Experts of a small language model: 2 picks a token, 538M tokens.
Below are experts of layer 8 (counted from 0) of a mixture-of-experts language model. Rows are named router (the router's row for the expert), up (a neuron's input weights, with its number), down (a neuron's output weights, with its number) and show model dimensions 0-127. Each number is 128 + 32 x the weight over its row's rms, rounded and kept within 0 to 255. Numbers have three digits each.
Before each expert's rows: a language model's description of what the expert responds to. This comes from a sample of Wikipedia text that the model never trained on.

# expert 25
It responds to: Credits and table cells. Pipes, closing brackets and name endings in personnel credits, election tables and taxonomy boxes, as in Murray – saxophone.
router:136141095086134185131119152091117141097086139128134148121078121090139089119127117148141136119160139118110179111129143105127102119113133159160113090123182103115155120139140118084154112086114083148113123084055132064129115180033117140086117109096124116116167068121119115142164078132145084143137101128137108119112140081040180120163173177099182147155125162114137181165129108169144174119126
up0:087119151094175113166104159141044123129146104083101148129116112123103131098137154136070100118115115159115112067046101132090132126048178107079157125156075114154129133113142145149105107140174121166133081080149070105182111159136058089205137114173114141099102134093143108079150114255131131160209145114141176121094109086145129090146087142161153143097114113127098142127138141152151112161137
down0:096129071136157155105126124156152109126070119095133147123144127180134121083136104085151047124111102103148169187172117121100140121144117108102098119129161140096181109090172123132149177163102148137130104106116163080115112114113158149115121127149154126132083130148111116146143143105111152168103163122103148141177093166144032172083175146134146089114111117150146126127078124130097150096115
up1:145075149113164090124170096112159101136114052128104144120151131149150153101193131070122157077124059125104083129175185156096148150074163169112147076167098047116092163129108110101145146135091111192108164135179127145030117160098096160167129151110136144104131124114120183143073112078100137161131169143169101130123145122123130179138166102077111121140099172120135112152141111079147186198124
down1:135191085069054034128128186124106142110094156078130154206125079128125100119133086105122128126150092098138190200039162176139138170087104134119127132127068111156139158132109103116181099121117149128110143154191115152158086156098069120161123100169079123097171111167185140143147120139120103162103124134152073111062152129169098113049168156094116107174146134095115104164160166167149074083203
up2:101134097130131110146132119098145149155124084149138127102098140203162154114138129068138164180120073181140065128130098136081137135110157138194135117133061148131165110130159139095056120150167130092119092114178155185109058156117115081142113177094118138061141091136135109134116078100125117109140165119167127122104103182168059168170082112117156083085103084145148061118104105127182156160107
down2:111139081114145202102139155124037115127117070182134168112155185104167133166190081071121139122103098131148143089155122040084110092152154122191097113185167152155113118109133143133171090169132159132106137138114113133160095161105180122165110112112150160105150082102132160151088180126092075135103193085137113172144143105123105096120128138145120120138175135115134168119105147132147192143134
up3:115094123115120133127170122118186083156153109145128155144130143092167166110165154101067086086176095114162056106083095082090152097114067118113228158161160118100172146061141170123146148146079153099130123181129097115140112125155132116132132178153056162203118175119115064086075094160146144109130136159184064054168114118149092125123135118106148081169078122139177109108115150082133185148115
down3:141155118122094134068108146132122159100184068160104183090140140092232182102089079128176087147129145190112156157123132061102153137153147139159106159120123157103128159198169074081128139147063120128121095108116064126154088155173106160138109131139094096108102113101164098196093181106133127121113168155117074088173141129146171115087097096078184094148139107080145152112119139112083099109084
up4:126141126124102115156111101147095098153108080166137071108130142110209199203089138095144155142168167112132109077085144204137129169132092087088141172158061178152123170136138157133108154130106122120182068094170158117068158116153093109137131176138088165157045165128144108110066128169058135171200131119119149141111121186082103161126143098163145140133109095071107089187112096155116114183142
down4:081198102126147173114157123157158145144168115148128150167124132117153132099089165122055146102140207135148076128158123165131122093084115148127106148140123082122109138150147117124112165112125134101114107099129128090141120147099144193127131140124114151144212085073151106141140135156083130154105125070154140125112166133092154132122132164141174144108146098095145105141080127138144143067118
up5:092109122119164118050116107142167100068116116159102114156113163087134108124195125122185114110099111124106141146113123154160146103141169104139105118192131145110081108118137110153142054146137115134117089151124138158119114132121148099134128146168232143142128086121197138148126157134172141104100138122166128151064100163123052086099155134130139119111092109197139129138121172213175166099152
down5:136096170172122127118142122133170094181106089136169091175160109148090162118133145110105125138132127110132134080066114140168106098125092055114172148137057143160079193070085136063104146145138157099155108154185099141129171162125131139154104145108061141179085128133138091120149132160135120124093102129140154133207157160158142150083105166171135161122145197113141107118139155089141092116107
up6:131171179109153167130183200107148140207147106088093070065136117117181100112132066113121157124115168149162117070093097071109142136098158116164135174135140138119106169157101094153146108142158096112163153138116083075154139141081100132144163191150058201162115121170134105111151068113134073156137103148148108093097101136158091030129119130077151064152082089114197123184168057075179116148126
down6:143145148162064090137192123095152136154156137098138110066135132145144073090169080161133123138146157125119096116101064128119103136141134149066171124139077150139075193162161127110130111124136147105123142173129127193160177132193109071142141131205134103103094138056179143145142141154171182122137104137156159091120155111122167181133143151076074072115131129136115119161178148131124122162097
up7:111120133156156086128100118096107141129150079177110172094085157132167139065160123105150081117090069104113145127113187145101119155183136137131150100156145115108153160093112094163119052132135106194194129118109133096131138150145120154122085151127128138080128162090157214096115194146166124136110079156122133102132146142116123116166112133105133100111156161071183088127170184061164076215124
down7:032087123156197181146141106125132137078118171153126164060126169159122150107139134098107140156100151128154116142120175138087108151118144084160168081135181103107137148129141131090043100118083129123104109088095118114084097119113178101129057121088096090140100086083063149141111112125084121078107095157076129168183068120138161132146144166116158081140144176130114093124143130159115148114145

# expert 16
It responds to: Sports table headers. Column headers and cells in sports tables and league text, such as Team, Goals, Apps, League, Cup, plus year digits.
router:130149077104139150138114157162141116120125145130133080136097114126041127098129120107157138149209165182112117083134104127118145117131129138081101056130107105164115120113049126143113149084123121124152104115130161143127116146134178159153193077118132152140107096161085099156066135121124058111116086109123178170195176139164127126075132111149108119192146128117092147145138118090141159103127
up0:155124097135178140136079101085171172128096124119111196131098099133152130134151093110097117109052174149075145125153151099145055226113124127093156141059156149168130175156137164135064064150126137094116112166087134126137085119132131114043132142106084145116125077106170170068148129131138184069131152180108098157181129129072125106143166168138173139119182190142117132141126137192081148152123
down0:125139114160148135107066121125125103135124131103142104126101122136147126133133077125137181078089155130125160085166117090120136116076160255151127146109077107156126168190093163163152100134116154120140135136092167084132098124100112146080157110091079149128119151087137152127136132158133118152101190146128135145117139176153125194112193096133165144091106086088096168110125153115119115160141
up1:177108136195083102109206124149080082227175117164114139108105134101131106123150118125113081134184067140125159116088116132087180152095107120194119159117132064110108102107144103133140116158173129094080118118138055087096202153137131088144097134157056092142152170145133133157117132105092090100134101143180106161073086153141088074057155105119102084091132129062181057126154134181126110144082
down1:162119145119107146095120070138116101128111131104138141170146095172169098180116098161128135147102162136090171112097156134119120138178126180139210135074092182106138126131116116189115144115126133142201136210130117116056164165146117080114103205157164150124177142149135120086135134124115169182079166150106082124119125139113196115118178137155159107072129108154145114145109110108175154170195
up2:136180097081059182158135106095108178104135110142155137146115091097129137186109140130113151089131197110103082173146122182060109098146070041120198125140178158098172168158112132124082134130155079103080167115131141181124125113120121136133130155121124132143125142140087157115122099125084095145129175148143118140171148193093141161182126171104193110127146169111138095085142106123066165142106
down2:132104088105122157082136148156115120141131135099161126149108119154134200118095155068122156131137127087093212129128149144108104136172127096122097076138134091155117169121089116117152134150124115096127105135134139108109141145057140195129126155075102150186149142133165143097124105178103083116099148126113134216150126095130122189134164136151158079132148127165094070145117167138121181148156
up3:139099133150102136104115126082114113145136141169113154096137174082140149100118090080165153142128123127111097125136175101096145122111100099205094141137136136114025143096135101109162139094163119074094090163125123142152123135087115123173150194130157156187230145126157171120103159157112193111135142160156088080092107161064126130123121110121106141140173120185116129107132141170159094121112
down3:107156097157165129188134159112101135151167065114146108145120186152199206120111156125161163123105151152093176070169127070122087163111138133162047216131104166109118170126169032108099106127107114183194149102118111174115128121138155096109144136159124171130053125192177156109078129123155098150153100104136167063120134121106160166156169127120099152145117151122117121140150081098147121128152
up4:130099140138126086174070100146111155184115120092122049121179115131163084145072134180122115122134111088165154078067186156124183150122103149172113159117082104137105188166099147089140142165127125115075093160168074138182112095106135094124183147136157146124103133158169107141107098044131077159132144095146164115111068127168108078076184081097181131152122128108121101105186103162152145160129
down4:120115134117081168079143108163136066061157157158147091104141169093169087085114134111158169146099110094163116205142060140145124120146089231148081130131129141120161089107165124102146113104104120170095178123089137172108087114103140167111151171118148157150098169095117103079170158101157124121139123147147145149114104168107116147177117106136063118152114060112170145180126083133113100148153
up5:112163129178167102092128172092186113093167122154102099093140112117097139130117112130127102170119107094182013145107163127142146165211131150192160148156090121150107093140119137099108171165143094096145018140136093152097154112099118141135116124132157112077095155149127131120152122136088118089172122134111160085077091071168129121094112126187080133114101108086170095142162111149238187115103
down5:107159189145154133152098110146148100117135127067158163135157144117136155144104114189155121149080119109065157149097125163145132058169181122124069179128127125143151099140199126183125092104081124107092205118110191146165075129127134145100119119062135104088154154123133110145137122079086138115163140033077137099101129104104175153149128153117136156143082152057124131099078139144115149137078
up6:177167145161075132125175099104103065197064151116115137152117127161177080150129140095126129108107104115127146074108125140049143084110060099141169119084170124123142144161108129125119150147141115099120176173112125155159141114090132088102087155120135097119129155125153132140166081125134155153122157121115168104121147183185111183141084114112145143093172171094133116148132142152115118096096
down6:141105076103131121124180110153115118114145078184152136050113102127131110113116179172087138160121136112091129073122060150083107075113156175137115120107103077140119079118149112113072138078105147165073184150110184133185193096182152111181089088157124184157138142127132145159133140127107107163147100125120111180093128144146158086185147112150177080136144090126120174160139113107110113142136
up7:046101140188135111103141104146150082071134125149119090083147115193193134140125156085130149110133123168105132113153136117132103134152070153123133141166125128122096124102170146115150177130147138175121123102104081123135162078126088157109142133094130175110155099123144173168094140118122147144171110137144101080039125141108129096206083096113144111135084098118086102103139101123184205030096
down7:096162127122134185127123147116163103157150096082105209135114124118090154144112109107162166107134118124131188132112092104101163126072147128156074128086103137131061124192063147163083106061158159134170122118128171133121111099123156110153124110186172189062110156101124150140139131148124119160146145154151072097091131134121109184140107114128139129150125110072119138155112141136050101076125

# expert 27
It responds to: Sports table cells. Spaces and digits in stats, results and election tables, plus position codes like MF, DF, FW, GK and Win or Loss.
router:163102176124121103130115145089129059103079126101119155170153140121115124152180068220120161121137134094162132113138147146190149135079144165099125107076118111114131101132163175167099148117143150125110172186145157141167127204117159193137107125117138112140149183142072166131152131126188158120124126116168124132161110121140157116082126113139163127133132148126111163143132142088152097146184
up0:139142155168135133107158145143192134082120075153142186100086139138113170158165153102166102135102116105119056142136111142140101123143146120116137151148155152126117149083121077156076086126075147086124105181129149146101167117142144101139092140169120193113191158073122105140089096136118114145136145171151164163140107125101101175092166140103125173056115147099154091145191165154120131112077
down0:119080111179108180186128087123121121079150113091124116129191152175087067123131154106127119114057119108123112155129132147186147107128172156194107139128182104111130108133146056107179103091118104122073165153162182173096136052116159134114168194153142127131143142103132084172164142058141135163122118096151137138124058159145091135092144087097122138172126124058117157157137136144062105143106
up1:153164087181105129129158118094098110138131136184097088095120138134105195165120133180145171125139156093106084134196165122106133166113165070115174102131165110099149159181136165137150126149106134118088123034117099132139116091136145120155105113105176137129140161117103093153127120077088168160103204091128084064169103097136072101128103112111153141147097145095113115137136147124131143146088
down1:142158161105082159135151127080093139135155143104147140054131144114092060094129144174130106197123087156132090154131086103119057174180089101144173088152155100096126145120160162112052144144109089108125169118160106159142114121198121090180165119140083158158129128061156162111132115160147098118137129165161107167178130119122128161150124168163098077130142157131094139115148110110113151154080
up2:189146113178101179096097112123073127128136122160126113084120113129158185171134101139096172149063086183135052112134137089124159080161168127122127091154125179109144177110076127092122108082128128148055052118128119098169097152244176108191152167122102158097163141104156200132161144146182119128138170122119101011116125173165170090141112093106128098147100131122139085087106174093137114160162
down2:142166052155106136120148112112119147190194130123111110097148121082139134115091145112108143152060107131074098116192111171150123068123111164161146116133109165164123118181105142129110127078121122125105124134095103110142115132142151112086093050193070144132156148140211147153099127115198093186121141112134170073119161091120133077155120123145157093092135106147133124134084171125096080067096
up3:080150123193118102136163086073135157143072191133148107116202106094169116130130135133084145100145105184097141133125136106146131111087172143119115133157114073129090065076161139109120141121138079115119140138129106135125153080153178112136124149160162139138159147154125145116134117168117169093155143121107169109103136112162145184157156125115139167129113153099172111179146097144122128148115
down3:106099122158181142154171098143166132143148060154184149155156098141174125072129094136156134109213102140118127084166155087093136119108109128092125123155107131061173136127145111111097117153126110131179156098165081146104082091091193133148172136140130101121084080135079106158158135123124196166129071158142145139076149122161088185098153108081079087119126138077086129136149160158140173091202
up4:127146127130140170098106204070141148168130125123138178149183169086105145146137119149106142113063101110105078142146137103141119143092101119042114149092114125147200102135146126106106121085115118123125137109087140140122139132106124143146155102171175166162200100142093126079150114158091085086119189077144123147143051106156159152175121170122167146112145131076075103169114124124066145139120
down4:157153137125135101181125109126098161130175079189145156132157174146104131141059111079069159151117114116089104113156194087142122131149089255085071132134171198160107142164154137155128073122103088123112226101130161162125120128179174093063119136099103156122137099118163136086134075151161150115134138083139124133134115147164134149172095089122161109118076015122145134140138133111125166114114
up5:124172086186076088035126145074120144112108147161136136091153098106169133118045093082148075157171101090150076157110173118127124133141160101161101121122191115143132094100157143139138125088148181148139090167129047138142141135112076145130104132126086170078132100096085162097074174100096180095133109121095080081129074152149097101134066082114126129165106127152176097140125134131103084084120
down5:132103156080156131132144117171199110160170125083161105104166127107115103105105093116140086138166105114116116073146080158091097112128070179133143147119172085090095146117123122146134187138115077099148156083140099085165120080113080081127193130109131100208129135177089162137098148098071152093108114168168102154163122192095105143110099058089131128185139067184097094144142128085132119175101
up6:182032193140151143134149149097091095128106110193093153123110116138139120114132124124138127115146153113111162158101226046174148179195098096114161113219133191110180187103139120157068144109119174111113105184147117108075145117115123085158131208140188147145117117088089118160153108071139073141110124132116137071141152226114120126092134136130183136143098116110118142079148129153163153161091
down6:132118147159056120190139130151142131112133123168144115078124158103168156122111137144107089134171161161166074139103168081111071156182137070149139162178130151124177174125103090110110123188159170128092061115179148142117133103062120109106080122093123149112114117173116102095125129107121125122151095151171110186163149139170144138089099129143113142153212166062131146156070127137151110122105
up7:103126106220127118124098152175121126143091128133129164082167163097114157082142150051135151132122107125147115155176128109145106138123068104118112135135129101110138114066148166141133145139151181100161120124090142078164080127141126106106119161116162108209138159164121190112143146136079086056164167070095129118096052197090099132089137084139135195133111082102096159214184154137144091124096
down7:121136173088110135116125150139093152128195146100095126141152102103089132165166119150115144100158126127110183079140113206060087164124136117122133161156133064074115106156134079084168123078079128127164198105143142097187093168125068129155162076108123114209076139215135131066124181099143190163115097139090141110147103127083119128115115151141106129086109142117107159108179095161158090114132